Experts of a small language model: 21.4M parameters, 586M tokens.
Below are experts of layer 5 (counted from 0) of a mixture-of-experts language model. Rows are named router (the router's row for the expert), gate (a neuron's input weights, with its number), up (a neuron's input weights, with its number) and show model dimensions 0-223. Each number is 128 + 24 x the weight over its row's rms, rounded and kept within 0 to 255. Numbers have three digits each.
Before each expert's rows: "mostly gets" lists some tokens that are sent to it at least half of the time. This comes from a sample of Wikipedia text that the model never trained on.

# expert 2
mostly gets: " st", " re", " f", " un", " sp", " sub"
router:143138105162138072089138127090138105134101123123088098100088118158093101144136131129165142121116147127132128133097095141133119108153163147116148153169123128166121145118143140133151132155124168101076106141098158120149109109145132094149116130143150153136124105147147170106155142147112142150136176131142107109106181108156138137156140154122141146105161122162158111155154123156151162081120122141081169159147104118150173119142120165113164156120107088112118096110145086132162103105117123121105150153136106135163080150090129114147136098143088124131120130139171134162169121131087133103105170159130122082116112164125153137161117146093114166113084102119138119116159115099085133145144
gate5:163148108116171119149130124117149126152118103103120116121173114145110155122116130127155126108128177072121170152123109147116123103087149109124176151092112137149113142164122101089121182128153161131083123139154117142170096147158171069102115143103142113130143133132148118143135102171108111178140137114158125084114144122139116130098131087119119136146120127150111116172139105139149127122108108123115130145089135120077161103108106136142128145163106102103133113123185114153114136105134157128080116100157105180109142154106092106123118102171058141109118116120127132114084139122136129143110123174103126134132127111114112136135158113114105120127113155118160129155184131211134114123122
up5:125165143081123134098131153141099135154155124139131167134149126160112123122080109113159134131168099159103111117149116146088083129090118130108153158135115137139176101131149123113125128152153117085134128138119115105100125148161140113146103122116132132116165118112136150102075143106146145170120113126174119077137155134071100159118154128156122142129142098128117134132118162100177106127146163133097159120145126124140157153160137132133113101121132101156138084077105180156107146132132111183096157099109127127126125147091115121113134136193116101113134113113117143162145163061151109120108114143118135165116119127131147113111103114145136142181098121072158134089164129094102163097145
gate6:164152134136156098136127088127133133135098124129152163129125156122125134123112122105145162163149134115118111160112168129075125153105104120098082123147116075117105092132120155131104110163126131136115099190156138112118124167094127122126133143130111159129158133133121161160118089137115169118115176119100110148140099148132120127184155140117161111164157064130097054127150110123127119159119159110122124130125083116110153096134123142125153107146091093180160170122144082133151125138165161117143148124142135139132075131131134092085138136175109130175113117151124136159116107109154158123078123129134114120135115159108136131151128122175097149102147122129114098159130122176163155127154
up6:127138131135116091119155173104107123134115131102131116192137128110110164144123113155150137125139121080149157164128156135130147149112145141129146116107137171158135216161102146132108144106140114118143125124145161105127093126142116132091126137113106162126186159150113132134126089125128132126115156155090110145120128121131095114138140120109100150158172133122084101112120139105058120166131107123111139130152104156137104112090154127125147111151120079143118140119115137078109165122120148142145140150093117130100131113153152112110130107117099109136123104119148104112099166183143103095118065113179127160105163118145164139078142105159180120084132122100116168112128161101110162148116
gate7:137127135101091126124122136103127140113143127126157138100169121157144109121124161133105123130106110104132141141116152118163126144124162136144146110146124116113166131111108140163085131144103097127130105131108121136167119103163111145129125137093123136153138135100128177151108155129142096137097143124121173158111146137118116105132118166129102096176107117120137152127131085108134123098137141160125126127137129175108089076130118100126083113132147175138104140145109212129140109150153133116126094095190133140118139197114126130140165099140126128179105156154027170132110156154113147141099082179127121110122151113140129146140127136143158152140135134120118069130099140116107092160164
up7:154119129152099149112122141106107107089164117095109127152124132092154131096114117108138117122092138120093149176087132124194131109078158127128132158138103132132132120155122144129117147124197121100133086126168119116167113127140083095159122082126116086159122160094142134142115156151161150144110121138121158159107087137129131118088156122112114098138100103181156098125143120117111113135135130092046092133129093151151149117148130110119128158160086141104161118095150180111091130144151153144118122106145142117139101158146100113140154164139123138130133100148112114116115121127121128164075152160112138072123176133114139130096136143124137095100135155161135125130104120155163125115153
gate8:121113149119109102110101114135134101127087137127125134109158130097076125114152160124131138124140106116115124142120108130093101148110147125113152153130142136162102135131128121149144120115089117147189163140121079188122122070149179160095146114110163151177131128099128108158125173090130118155117070137183102130093120136105091146157111155148112171157111125089137142150143118110099137121152088134114137148162102120097133106102120135188109109117135122103107140079140084127121133172122145100084173119140145127106100136129148148122138141154117076130161142093109157115113147125113130107152114160122120136145127131155133130068111102111139154131119122113113131137187161147104078131132
up8:123098126106109119155103158097102133148114099143155124136129137108078127126098134104132134150127130081079154121086107128113077143143097088098088127159159119115139053121131120156093085154128101154168143111116098142120152126135117139119149142141138152147122161118176126126158128151131098127152125120166147140154154151150091103090183174124134117168144086091115138127139115118112105155128133145104111153138154116099170116140170134163111159084130169116114116078117142094131128121137138084133122124112166142133142123118125159117120126072144119121145106121116129077138122117117122110118125136154121148116138108154126130119053107134056127093133103111144170141092127147094123108138
gate9:148115116122145120099186134152114128138086149126146116155149129136140120138166118108152155115157092117131104079116127129110126140121135125108141122158149150100128149097125149114152143123155137125094111145107148135145144189127144071130160094174112127173149111108151176119127129192108156123153119111103104132127104130111108140120146159146157166131127130090167139115124166183110125111136157123135130146119136151121129072068164080115128160165136121152130157139145100153127089157127113097131164124113124098152116131112114133125146123067147122084114130136141116132138111142146153146170152130096090098079147135104095138119133128145090143138129135146115058139185099150147110152089
up9:119107135111120131132103131087105132167102117125110122148134118092106063119117168152098157111106141145129166116134099116106151097111114117185143107132128135147084124147158114133103157125132105118159161143137141086134145140110100143142155127115171161141164127150128175107157164094151174127140088120122104151127146139096185128122139121106146156117122164165171161159145086156139117127134121133164111152121144103160132131081126106119122093107116103112170137114125181104135114104153155156124103150127070114136103137155109126075134156117146097132149144113139136113135107105108106169055114125108138154155176126121106167133119137145157131158090152135148108130125132124088084134152
gate10:119143116134060129142146135162128137137110141135082108195098132153153116121122105103182145162204132150162095140140104100118136120151144190132096135126116155144095122122125158123115099108136138163108147093110127114126121140128100109130127129132141067115128131108125098108110146127082114147085169093135136112131135156153113182143138119135103130120140126188138149110117129069135122122137103126101131132122115162132122153114195151082122098126124139112143106120146134101150147121139174105115106172093132143101110131100109079137124119122104118113131178156149126108145127134078150114137117132178176152117125135139123115105108149102108112125096139155082135079141144143124151140145
up10:125143137098140139184112136097109135106133186103111162130134104180148097113110124124129111096164098115154134123153112119160121118131101153127135119104133175121152143172122115155112117193100185116159134146128119101150100119138134101092124136136144161124125153154137162166147145096124120172176139124102121126090124141114159110134147105150162120122124076107105125134112109135162138134103116101124113132105119132120132130140100114129147115118127141123109120116106148096142130110130100184138133075135095147134122119061134122106077137109093139142151139167123139105138154126159136159152137116164126151152190189099166075104090170096145126144138115146124085167130147106121117127164
gate11:148142133173083092119131116120139125130129152112117132113134131098101149156141173127120133116139099125131087074136106127125135095127096128129105162124133146139127105129114112106107108136157156138112109123138123137115137142117134096143132149115085141120142169121120166139130107149091105112133108136126082139114138081139119132110167114118072179148155201137130128096131118061113093122149162127144097179130116178143118106124142074135120152112154166145170130146110130134123140086109175123135103101157127136130125154081129090158132152118150178156154134068137095151148117115124154158108112146142121094178125116095113170155126107134154116131098131128098131127141075106123119154068
up11:144096120148173149101094129139096136101175132096133101115118144132154112085151138145095113152121149086187108134147132152119149149130123134152111136169117176105129097150134119126137077135181128151099084103165151111114130141114108155129126097141100136138133092132130166116139106171134124130160087149154130131130159153117109135117110099105152100093106102147112132115127083121066147106103106150139168093135082124135128091123139151157154139191104105111137153162122136143126124151102107158116136092137091118136117101135100155117153120124160143091154155173140178096117165106155131125173104123149128156154103175156125145112100092155120168132132138123135118115170126149142123130107
gate12:099107132154147129106112166091154104159173110131130106136148155092156118134130160147112142138146147135091172141108137127102076139107153106140125151129144148143124129134108150127122074087145137116138106156114114182164157138117117130094103164162135126144102126095152096145111150161141128105153140104141123134073118140161113101127097118108160136192119107186086162105124105146102102151099153128133088113151123147102114136072113131113131145137127138083123128109095156099113134139143137163135112174152145133124113153084092122180112138167057137112122123101095139135143139113145160095111144122089153118119145174109119129156134120133102135128109102154114159158133177138120163112143
up12:150105095077112182170109121179123129148119123151097159109144123149131138140119126090122137131125159130129157119131152134141109142122109095096160079160105119144119109128094118117142083175138127138157183118149163122129117124140147163112114118123107115139129134097102089080159097115144092137148107105100149129123138152101112095132110143176086093116103156135129103125144168171132109118135149146155113130137130134094150164154102118124136170151136122125136104094142123132136174085112109096194177133126115126163124142145134152152147102078156181155117112155107123110098111124153142154151118132111124177138139089163112102135143088097122146120167118142161076154133104122139130110144
gate13:156160108089167131163144129157134115151152139141152134147150134140108141139131109107155088071120163116140131111070130116129162104099172135132139130116094175125129169067127108138122115130137116100104168155112133140124081093166124142118119139111121147154120178145136177121111140107107154139068143126103117167120122155132127115122131138116152143127109132164097121109123112181087124146086116141101146084096085159147135134133109145103157096137113113107130128133166104121103127155133064127073095109106159126157122125092127180110140152104118112093116124117109156127075103127110150131151136134133145102175104142110145129136096153114120133101137107111142181126112107170168136132117
up13:103126136092115169119141106187122124124140111123154125154078147131135132125128110106149138081094114115152086145147117144129140164100107120127147123138149124134148127146094094113120166145106149139124137113142135097118204109131072102117147111153101127143159133108165091133118121121106087128163111134099129168125179096073100099132123161161114086099132166188162126088132123096132151127125146090110145076172150171126067159156117122106104140150152124111153122151124167137117129112148125147127145150105126113145131141103123146131144168122132137086121094108138110079167155131125143131138089124132114124135139131113149153083087151142106169109105120091153118128117154152161131129130
gate14:136120129171151079154118122127124134098127131073114150094113092088141169141108135145120081136131123148148082129119125123108152114140155154116069135119138148134098169189157122127144116101142141114102131131135132133105092112151130153140148129148134144101104099161130118123087144132108121140163134105135083139147191119114127151150150147154088065138120125196103143119129127141143117124143153126143154109094127110111119136122221129123117167155109096039108180119104141102117111133157112133162119125126105156110112105151145140139141112142101107156108171143084139159095121103137130136107093141115111119134103161154154138151127150139124149112102110157140118139121157141120122120112
up14:086116133092133134147178103097139128095140124156152120116115184131124130121185132104074143153155128158139136089152141155129112111173063162135118106087146092077123136118100149152122152142123143151186125120127132112118083108122131161158111115138135147149145134076145102108132133109171120079091106134151165094157097101133124143103077122130106139144130172108096180094137138134142136121112128116127144111178147143084128115156174125140124141148130144159157092137163114139147099150123149122169124110093124160132159125115124121137109158131162107115177128146110103083116138141139142107118127126139118103116159091115131115118120147153155119136133176102127127173159102143104147116140

# expert 10
mostly gets: "burg", "ton", "mann", "ner", "ville", " Christ"
router:187127142147134132124126117147144098119120160102086120135117110126117114114219114153172122169111129123131128093103096119115113116155121118153130166114123146099138118172138072098162127143149139110127124143130130142131091105168160107092159111122124186151120092081126111134131172115072138134143145128118149151121128099132136136118134090152111122138118137159155133151136169136145084120124084136155140107127124142107129112132113115151125126132159100149093157117153127117095119120073123183087099095144141125184130104148097132104118120118091134094104168108138169113166145146107121132113153160149199107163136113132161163119128142126124143126131107122147153143137134096172165121146
gate3:151188123115139145135081105150143141126140167108099142152134127154123096109132111110093124121152095093112133106102129098094173121142137137129162148121125125119142087073125161092166113144118109139150141149144132135136122081162140140123162153127125144146091084166129092129105133125134115162124166087134112138101138097128096134113165104124092108112109141126111173140155158159144136105125072130122185137094094090129152093139129111157126163151095100113124135094160113100147147108121120163078133152134159110139086130146135109111104085126182138135151106091145154162146139154097126104103166128110146112153142135120175165159110116154163129110122132148120141159096135177121143126095
up3:168166097143122120161120087131135136129172106107160053144121168129148097098129103142155134133109129150133120146139109114102126157146128179149153133145141127122141151136127170099111151107132102132110095111132124169095134116138128120111146124120108129138115132121106154128143128136128099123140097135148111084106155111157114120115118113146144116112185125100112113106144124151145164142151099168111088072115163148161137134105095150158136115155119145142098134131126126167093096092121161134111129098121119100133168143117137164099132159106072125152111106081121155114149185169142146149156123096133070167105083106123168150158111154140150140086120083141184102135102123115116116121097
gate4:110118109114104079164123112151150144178117169105155127136154159122131114107156086177187121124117127111144102138092122116130088168119120084137105126158163127139137200161130100124148130137119144102135127132085135118154115128182110134088136075100134115084120122143155152111125139143130150131136145130120083102098158124130092122185118135081121060128139126147141139102108132110099093129169125153109134118119102159128132134157200136134190129150163160137128104116153129132135103126099152107117094140133118154108118090130121118095133102173112135131130102095111097119126134106165160173155122145110154148129126116127141083109114100123146105161149133126114123120140128118122155133097
up4:142142143125105131167155146100155134133142135153132116161116134193098151131136110135144111083109155163140148118158150108141155092124093139091107172138151129118180096120133146140137135096128115086154105186104134158115136164139146150151132144108179119123094124108147146089105139130099155123072100124146147151128141170105113142116098138118140116123168125106127097124151104126073153116113134150147114142122119122134135121180091102114101168115103112157159114128143139097108094125149136110125125148068153102147132094122124097187126093162107153150155100126134079135160143114122098154150130096125118123107122062135112121125164118104125122145116123150164088145139134147111128068161
gate5:113124149122140181123108120125159137151120141131154105161143128121133124095187155133146114111160146071114132092137104136133135131146078127106143148101125160118130093149133098074143145117151129131100169114109131168176089135103114120111098127129135135153075109136152116147121130117181135142175128158129129151118110125171131110079134124126096099125109089165123136105131099137090161130159139120112150157137137113081142173122146161106078120110143120144109129139144110184112117130145116090097126129084142143128139150118130121111078101125119094135113136149114142156095068136094087102086155118139137171146181127128166103125148134105112132102151122090101143164139100115177150138132
up5:118115187148111149099145154096109098105141122092094166097120077110119177111143132113159084126101085107135090123142138115153152101127113135129139110140152082109101095151180139121145121141091128092109094151132148092158120142121156165107144125156142114134121144134129157116130180143102147099142139173058144174147096120139133125162103141149145148142152102147135126126142125135153129117148094129150095109097145125131127126146099129124127098119141114158091120140114166155150112148139132127131128160132100146169115103105130090139156137129112141135136124134147093141139123124137152097123133134089117143159114113127102109097112186152193146116092098141157168172173153190103113113109
gate6:163124081109132095127135151157148134110160156134064163170147149135108095133142132140125117113118111094132135153169148141123145149141117146123129185062156116153163138157146162120086114099132158125114111139122121135110084119112087116128134063134149104131155112141143085173181157124108125106127135125152097150117144115128108137113109124136154157112102169146136123135131143155139131118102152151120101151116154160123120106127082106143135131133127123163145113152111143112145095111130125087118092171144141124150127161145077172143135115130086131107082131104126105170101150133081082131180140093153106138133126114120118133135152162112082137101079126142145140118119109144153088156086
up6:144122150133118104136165153128093134135150137146126125143143121134134140162133125113138141131131128138123141147096123147146127154128099096135119114080142099150097091132131101139138148149155153170108122099156107153070078157118079142134173167123113143124140171153117110128124165115154144160151085128085111135140082140144093117150102135116117140121115116142139145193113157085106159164099109151103135128134090123147124130102161112123154103136097132133115135090105116106117128108144136094112141130106146109151148106172093113165118124154156132152126060132072090109136168141182174193149134143147139099115123067130131146103151129100142131125115145103141169122104190140118121135151
gate7:151127115108109179139139147116165130130097117109146133129118159124142171078099140143140138150136107098137151103081138122138103128067117121103115151159100115095136149117117156136089148113178138115109152175154150118126161159144101108152136070129141146140134108157136102151138100101129148128163141106095105123118133167153122133124132120088077111159154128112133158100143116132107138129123145138163120164108131115090118127085137158107154103140170089123120145089106114103105168142098097121098083129088119113169120110120153126121128091118167155161181113138158106085133157104098076151088139155172126133122158094126127153103157099116146124110112153115087115114120109126169121121133
up7:174098128125170131135093116123125121126098136112090103153172094125115148147130149166111128107090146149135095164084121126140156132118134110139139086105113071098165095135098153170143150149132105135118136094098125122127132140120125144087178147166130118107126173171073153127131120137169155111121161132130139095109116103072099107157098141105135096141122113143104101142145176103129130079127103130125136123155124138116102168112161110096192129131142140125134148131114126094121104129122089104093128121122136102092086150086118109141103144148177086097168097114186096145124151145142086132085122119123127134133151159117132147155126117180136118124127137103129158144113136129135113136127
gate8:135109154103118095170143109156149161124155147079148104171123096101123126166130096107114132154138163186131150153079150143101114139178088128106148091101093155115146172143112157124135128114152121147106133116129124129075085120167088113112064137133122107122103166101139131160108144114100100108110120103158103113135111116157149151104108112145160166118149150115132140132157162105151131107117144120133101156141130098147136103149120130153103105139130087107139106147153099118133138136123108131087129134131146115104101104137106129087149092134123141102112154124169116105131116132147129088146080141182117113168138156139136113120120150125123188197109161113143153166114125156119110144098
up8:130142127102159090100094168153118094136173083139137143155163106118141116085111108173129160171129130107124098117118146114178126125135146096154133111145117143078125117129133149135119110128109092148182116177130131110121112145082129099126150094119130145121130175118148106114142132139139118119121118132111129107114119111140115118149128157135118102080096127089162133101151112139121116174158052116137100107137118199100103160114114135143120131123103122150142160133145120106149125061100106141129135131114150128126171159087116071124130102156146184109143122168157114135119115164074132111138120138107155136117154105129150105103145140119152093125114141104146149133080133144171161157128
gate9:113161126114166098142114132097192098126128148172129091119118113068081151087093148163139102149128097166123126105105162122107129089103119135111193146139121126115110105118134086147162113118162151176105134130112121151145114144104113123124153089137124110103151139143124140130128167117158123115151161132117145150133119126151123131142112108141135120119104099144123133078133148097079083092117148185123119134156121139125117079148102112100100109137102131154112133102099143149112155128160125128107119147102160088117161130157106139151156075135110106163103092125134083100102118134151114168140141153114169118125142161142136112177140101088136096122107162088173121103131130135144123115160
up9:108067139093113133164145123116069143118128113131166142090146118137111144090150124107142129123124137170132134125086129121088078100161124137147136095148148139113159172124123099105092158127114166125099110136151140120122152113140136156122157121152114158087142110097136134114153119155129110147134131065152132117172155157129119131130135093129180145129110117138130146117147140113126087138140141165157182160130105127113139147118142079120136102074134145112168102153097160111105100178127090150107124099139140094154162160145152132088152103146125122086102114111078069134102137129093139139139108146084127106119136124113129154085134139108165128142091121111133134179110111145116101097115
gate10:091137128097144123111171072158135129102188132147115127131087172149147121152133110100115134148133141115131135115144122137148128113111132093166132143137116070129117118098140138158147135130145128122159113117145117105133132134141093081126117129152100102138130144134149149118136169153097131144110125132144161146118108117139165146151122052121149093139116133165145116149158177101092149119157072111153110116117163089104107161145112101105155138150106162175111147131097126134160086128098151105153073088088142116074162120137090095111155087104129118133092158085077123094140119122135101123131149131149141127171126109135149152122152115112104133154127115126180114176151126119110136123145
up10:106142141119123133125198096155146128104134156122112098091137086155120102138085141121094147125141104106119126114136110134148085103113161121135107139161134116108155117098102127145114115085171134111113126121135091124167118108087106143168091122162092140134116114098118148161148113178108151108130139124123126122146136156124120083144135087155108147151147168118149102094147136146133132144144124089115119132096183135212084144159095113134115100128119137164118137172123083156123123141128161108139137136139113162079136102106104131159116124168106164142111119148099142110126121172135127103156153085129160109166160150168126140158114119109106130104103147150099124192131118103159119124141
gate11:112146132096139151139110120153135119123069108108119124119156130139109106121160127113131101101058136134094123130129121124132116153132084132116175135118145103127146111119158133129124151087132074102155142125125166085132167132140107089112105171108146156127120151131117128101125131128131098191146142099080147143139129105139178135162120136151144050161142067094098143123135144130153127180169147133103088169135103146110112124124128131104132153103141095172123121132101118124114154129121125168176170133118113124120109119148128130102161094158135117097105167132093136140120109132154125123162086190132117131085159146165118151126118124114120096143154112099174091105132131106136128146115
up11:130081136115122139090147113147107132167118116158138063109152109130142145153129095151155125121131137145104113100131131131147109103170105155131173081114076094156135156119133114182146136125157136089078136098163097133147135102121157151145163125150114101138141107082143085120111106113107150113188130140155151111129139146099143144136150116134117155141154147154091131148101132104138161115064132115129083114100110124142135150087098154123118093125140122140118105110122128124154125142170148158118115158146100132102138145092163115085118097114088119128116120094176105145113124167137173134118143091127123118143118135147154117142191120102127156139112155079148087148150152095135115135094
gate12:141143149128095109119140165139163103169109148117146105114140129132134116167123092135088144079123158121120110111137114131053162114145135153126078069128149116140120151148151142142137109133176134108112117123154111118118137159155090117115136130123143138105151083137115145143121152127098104108138113126178123159144114127144144123165120130097130125146129131158154120129138144083131111133107133156170090096112180114142124143158081137163090153088188098113120107153130126140081127121106145140083101143080138124117155152089102101135190165105171142157145135149130158132146127134090121118101160168145157090155109110132137132139098124101164099109108129112127102124158141129086125145084
up12:114130123115131111112159116137095136118156065112166093124167151143102172101127153116134122138085113188098171125102130102108108097126114116169173127169163090111135098135150143119130121088126134112112103101154143136124125075111124124133122124170116148126153103100131174130122128158104130147094129184093171143126116082148149122120165138104130137121130121095163129172116159132136135133100103123161074123126120139072118152125092155112134120138122143124135153121125098148128124149114186110133097144110116150130141126154171161130096124094071127129136119139133180155138118133158096127133174142153112107128145122103140139131104139171130103115081128172153142182142132128107092155116

# expert 7
mostly gets: " Sh", " Har", " K", "aj", " Y", " Mal"
router:123131134127150099113145127089120144118155116151126129139116131122041123127185120151125102144099108149148136170102092107078109112129140115100086125139157125129151148131107146127168150137116137109104114128135134117108157140155126109132153103185122168097146124124141123114113139130095124112099095179133117121133141115068162133135145106123139089121151135183132136127126121102158141109082103136159138136149142147163121085143128133104120147143185138149110126097113106120118108120112168129114119148130154159133101151097109152143080114130134114166111139175149154184147138144122151127115102103172177119062119122100089110116115113116092152152110115137126140113105139109172114076185
gate6:114129145113154099116099103149112157135119142110103191153102155174108144152114111123154114154114107095135110127195092156099139125159114099196114162117111137148103133103078146130123145134138058142153162156093108169134103110121118103102163076118113126117133143079091115127118128113157183128087120108118119126164114163145155150154175108132124067165122126097130120142099137122123124093100153119135166116145107139150114138105131163112132132164156178124097115150111107155128092118149161135138126140130126087150133178150140139129146105152114130133117113124128134131143117111074099123154132114104124130124112133127131086116088134130098119089125127160143123094139156150124120171131
up6:104129114138138135111147125157140116141134143108145145154144125131095148115111123132130121178131116114112148107079147136109136115128117135087120071183119104141147171149122111168129098148116092117138096123100123146114102165147113103161133177138128104179102102143139111130165129102163099134146117132059094102141157139109047105141136146108108130097130133165108116160117098147143142142122154152101145105090110133118111126140110108143114145155142144135144132139111116128149107132111143158082100159132109105166148111091120167169126136083108114094138157142142111127187095093109137102121157164134158098147142111141120142156135127098084166128133125162140178151135135119134081061127
gate7:134103093112128131118138177107135093122170095112143132106137094162106140092118123139136114124151128129141093130162158149126154133144079129079106118152123139126127145103122121092120141097117172116144121140088113095144112140137126066123141117196141137134179106184137117092148144157101112174149140087130134103136139105147117134070152150133126164138069129133136127160102122096150130104095112122137142147071124141117141142116127093109130134107170134152101164110147092107128116114126154090133147148133107142128138128139123124129122141110154141100143135166153096132196085136135137149131093138157140077157116129091134176179149121147091108122106141137149096190130142122131114112147
up7:121131113096137108106155101111106097167176146150147166161135119082095108126100119180103128101093094131095139125155153125147105090114138090066084127121121119130160135172096120138159134134102120134117122137143148124110152104169137142123102145100139116119185135106118131098163142120140128082113133142123107089088147129145146148115196140110111132133124139170103149130092120118113126136109147155151158131149142127114104128095114074082074120137140094092170126148143113104139108116189147118130135105123126161128126160156121110093164152145121131085130133104145127120116147136139110162146082154105125162166126164071119139094129151142115077106128119143130117109126119131110117090102
gate8:123139169102122114107085198140148121102121133148071133100136115141093128127144129136175109141124106146116131117136085169130132095141137139143150086131157154121143122152125137161126177141100131108092097105147158096127139137133128123150139157181155145106123139153120156137155101098107111120147113129117165157115127077126138115130110132128139156138089139119160144157094162150146115147142153108102130077137097133113118085159111144134101112068151139127103101136131154108151114138106157100117127084150105143121113153124063142101164121164143127166173148167179150095112130132128148130142110102102123132097105143155139153104080132135143121150176110118157101108095074131091139116106
up8:127140127099125162112132086108135140135110131129144093140067105114113113109167151142107129142111136130097129109122108118130154177132126084099143087127099085113105096133136146133116133110102113131128130144146107118159180145140128082152099145119092158153120119089103113122142142117124098130123104119122105143128108129106097091114107131162161136167162115157129137132147152086117141164106143124185168152155171104094153113077139110151106113134140162145098153134140159142082165162167150148108116120140150128150120141130107180106168207118151118121103133154106197131120128130170130115123144131157108150136121104120120166114106150145169102117100117143140127152133147128094159072108
gate9:139105141104142145126163102111141098086113134172128056111095151119151146112120100125137136084056111127162153160136136133143120111171100166110092143126099131184057117095126120154138148120128186118146078161143156152135113088108125113145080150099101115124079168117130149154125122094084073163132117101174176117128131089142115170129134132141088111096124133139114115115119129115149107114125120147116108138097166160151134104143109107118141134142119133116115142133140117121155122130115130138160131094164141153141116162153109165101129107085133140143151149145099132150141094127139108137117127122135120127091106158137164124149123130139093090163138149159114153114109141097120145154138
up9:139119148137132101143118123114122129125100140151112100134131162127126133157112106142102094094141124156098127162127119134145136142123130105094134119129107164103135159122113113132112132090101098147128121145116142129095165092113144089094140152127150117137090170124109140119128141085161083169109073147100125147072177107149165126124158139135136132103104115098105201152147153120138101103104115124119128136088124137139160121130082141120119124147097181130124140118149110120128112099130123149098109136164114149134079144155108117080134110130113116117160079148095121070140105140159125145133159179109171182097159167130156149132118137148111115131083153173114104141123100123102201116119
gate10:156117109076138169162179123112122121120103155121102143108121170090121067116130119115134161146089121139080096124128128107185145115106105113121126149095126139123091172139109142140099098109137138115070108095148095118128143113122103100128114144134140122096115085121101113120153148139136145118168168077125100102143097080123162158146138155094131143125145111096130138149123126168149137170135124102105121136152150101121112127124151167120104154054170109093152175144129120106157178149138123137084139113111129104126137159127087178127128143070121089133085111134109151154131125125123140122074116099138131133104119133148142078127135119153128100139114104122128135107105116119123120130148
up10:131130116123148102126053111128180140130148126135153129117098097148146151134134114085122148120131105155120128153111126136106084079103134129116132082131113155141162140123150140181103080146118098140150115135107179095105130132095125146133127120095164181152114151156131113109127096084118100123120130127103153133145116117073135128125096119121135162158141106148113151108074127126171135119108155095094093128134151127141113144118147120109134115108147163126137102087111095150129107158115123133082169148137077174116130115110139106161138120150183120140127129100140094092123151127131149111151160135165124121139155120123200122129110150188104142159145166121119120104128175087121097147125
gate11:123145106128095118126111108135104133145096134153119155125117120108125159137086139140108138091147134137135135135101110122132107152135141159172142143132105118108121154146132149070122102097095114173139116133124100159129147098151182150111155133135112123099141102114118124093170130092105156116137121108144131136103116089094150156148156103091137168085135157146153117125110073145142122149120142131131145185151130128124158092146145095141164125077101096131112153163135120121117129099135125091157099115128177119088085133134176099112160118156137160210142076119136175120091120116104125111141130126106123137106152107139129109089143137096128096174095105155132117163132162163101154107160
up11:125137133139139098147147137139141132132125167111152150117156109134084131090131119135143130079096197140155125139128117155083168110171086111130139123119100164083157119181132112151162116154144110143147152119105106094102162158099139138130149095137105131118105159143150176144159138115097140097086089115120163156170170097103104143129107168115144110114123120147117136123115159126155093144116126071137103138090061116140107144119148115122092144175130137153133085132149123136099151154132074135140154124132075114169131162175101133128153102142109112095078118155137101124133114146124088124114123145107127122121122115172106110115131123116165141107112130106084141119122122131124119161135
gate12:178124099082080094150152132116116157146118119155118141150150154123100140131138090137106119123136102155153153129129096141115123076129132122114087112128121128160170152130104103123093156146135085120113144118120116134176122123153117117117133121147165190095093135121093171100136114117101109092128145138171135097111103084128107121123147128150164112158148184145119159182114139093119152132145117101118148159121145120127112118110107143123186151147125116108124124185097128161153122127124109109136092172159124126136131143107115145148137128119130138121125150116127161170107131125122107156108117122119131153092100057081148158111095145104150117123126121085147135121090170171104107119194
up12:132164145141124136161138113094091111121098117143066132118127134106108135142097177161162146122105110160157087099165081119139146115110122134122128124101126123138094158144165171133123146134133121145087119142109102100102120130087126088184140140122105099147084164104127093075105138173115119151160111163123112113118118176128140108178165163098176169104124143096114070149140120164102133133129135116150113123167129122126154111161136179113124110171112113132134127113128108149116147129147143122117159136178071131110127117124142086128082129108085124159154146105141136137138154105101122133128141124129134122103106147139106112133135159108112108139127119133137134125152160076090095156092
gate13:133157139082145146155132153064150144154137109139146131146155084115149145095143102124119131125130146142112104114102085156158144116127162109146135156131106104150117109123128103126155154106150101096130167137133147133145155111171120119100120064136164135087084149110079109107134167083147149072135140178126131115113137118138139139121104165113150108177125129076142085154140117176128114098096102167122150144100161123106175084127169130111121124106108107120136141132133072088144135138120153118133147129132161122132145129145099118106153096106139108155120123127113119152167142118148159132151107120112111123128158097088071131150124137130100126129165126098086155143140109144164162092151
up13:115116144142116122125161086121129117199137145113162140101128169157126140129154138098087103118127090129155103153140086126135152119150103131105128152148119151127100165121100124098122141091158152078084084120146157072114147103126145089097116107087095117115163161135116131115102155164156123093137113143122115152077141142114177111147134138135142148140101119104133089116102138135107156148162152151155125109131118103158085137100151138174079158115084150098120111169130201157097150134128159126144152125136097099114140136143113134126128156125120122129106110138151169110129153161158089177097144110152101133112116144091109144117168115154119113144139129155116125130109135118116114131089
gate14:141140124129155113093136115144087157115144134141138102127142179140106111118137133125122078130138097123122110110138103097117137191125132119132145121134125096111106176125111160128143130099121113111122144100153113198065142101081115132126118088099095125120145092102143151120094154145116119129144125118119128095090162145120085146101133126117130177147085098178110093091138122169169096123085131147126105151163078128102127142133130106132157114130081116140140135129138140122137130135118147093102151145190159112148179154127106144103068127133100165144143095145124127155122127099124144140166120135159143122148161097142106117104175191120090130127104163149137129128120145108098142125117
up14:119111114132102128154135146120164212100139155138104138148127107161127146121125103152143143110123110174117173127094159168146132107160118146114158123115124168150149119113167136158150127108144085123155142048114138127075153120145132153127110097077121121165096125130094124140139132106130146155112170138154133126140085107102156161149125110117090163122146129138128103158125151130115130136131117110123118105080083082128128146156159128102155144076100144129121125140109140140141073114111090131130172042137130115140136111156118088106182125158132142117141135157161130091141141135151132146067103133137153136128096125136124107111159127126131148156097126152134133153128119149126093117139
gate15:142072120119194134130127132050125108146095117136092110103108116163131156133148134144161090115113106112151142112155149210142088109156123142108096083149123158158129152103143105132129091152112130152118096136131096154160107139141104110120174109111116120083112109104123108157131119114170137112142166163161073138128160170117103124116139115119116142131120090129120120145175107133118132086131103142110093113113156158127112127163133099124149139136128137147098131105104116142141141158106129112111136107102111133110120111104129130154099138182103159160114114126101105136152110120154149165148130115122131133126153131114150086126101079175104130076152117137176144102085125135164101129139
up15:125146118187145109100149094158151127150134163146140136133100145050107143116151135146134117105144118135151152120100137132109153101080151128123109108110127083112138149103138089141148098142102138152150123133079132124160123127122137110114102128124136115075128086092108177127134171134143161113127132132093133119136141106146150119166128160114105141106140143172165099101180109139109111144139119143121172158180159112172120131118125105199105124122131139130102146126106127188149151148119111098131067115101114159147141168137102110132112133170128144119079113169111143116113114158134132163124104148135126125132094099101136129121146152143167082128115120090145105080165112155129139148113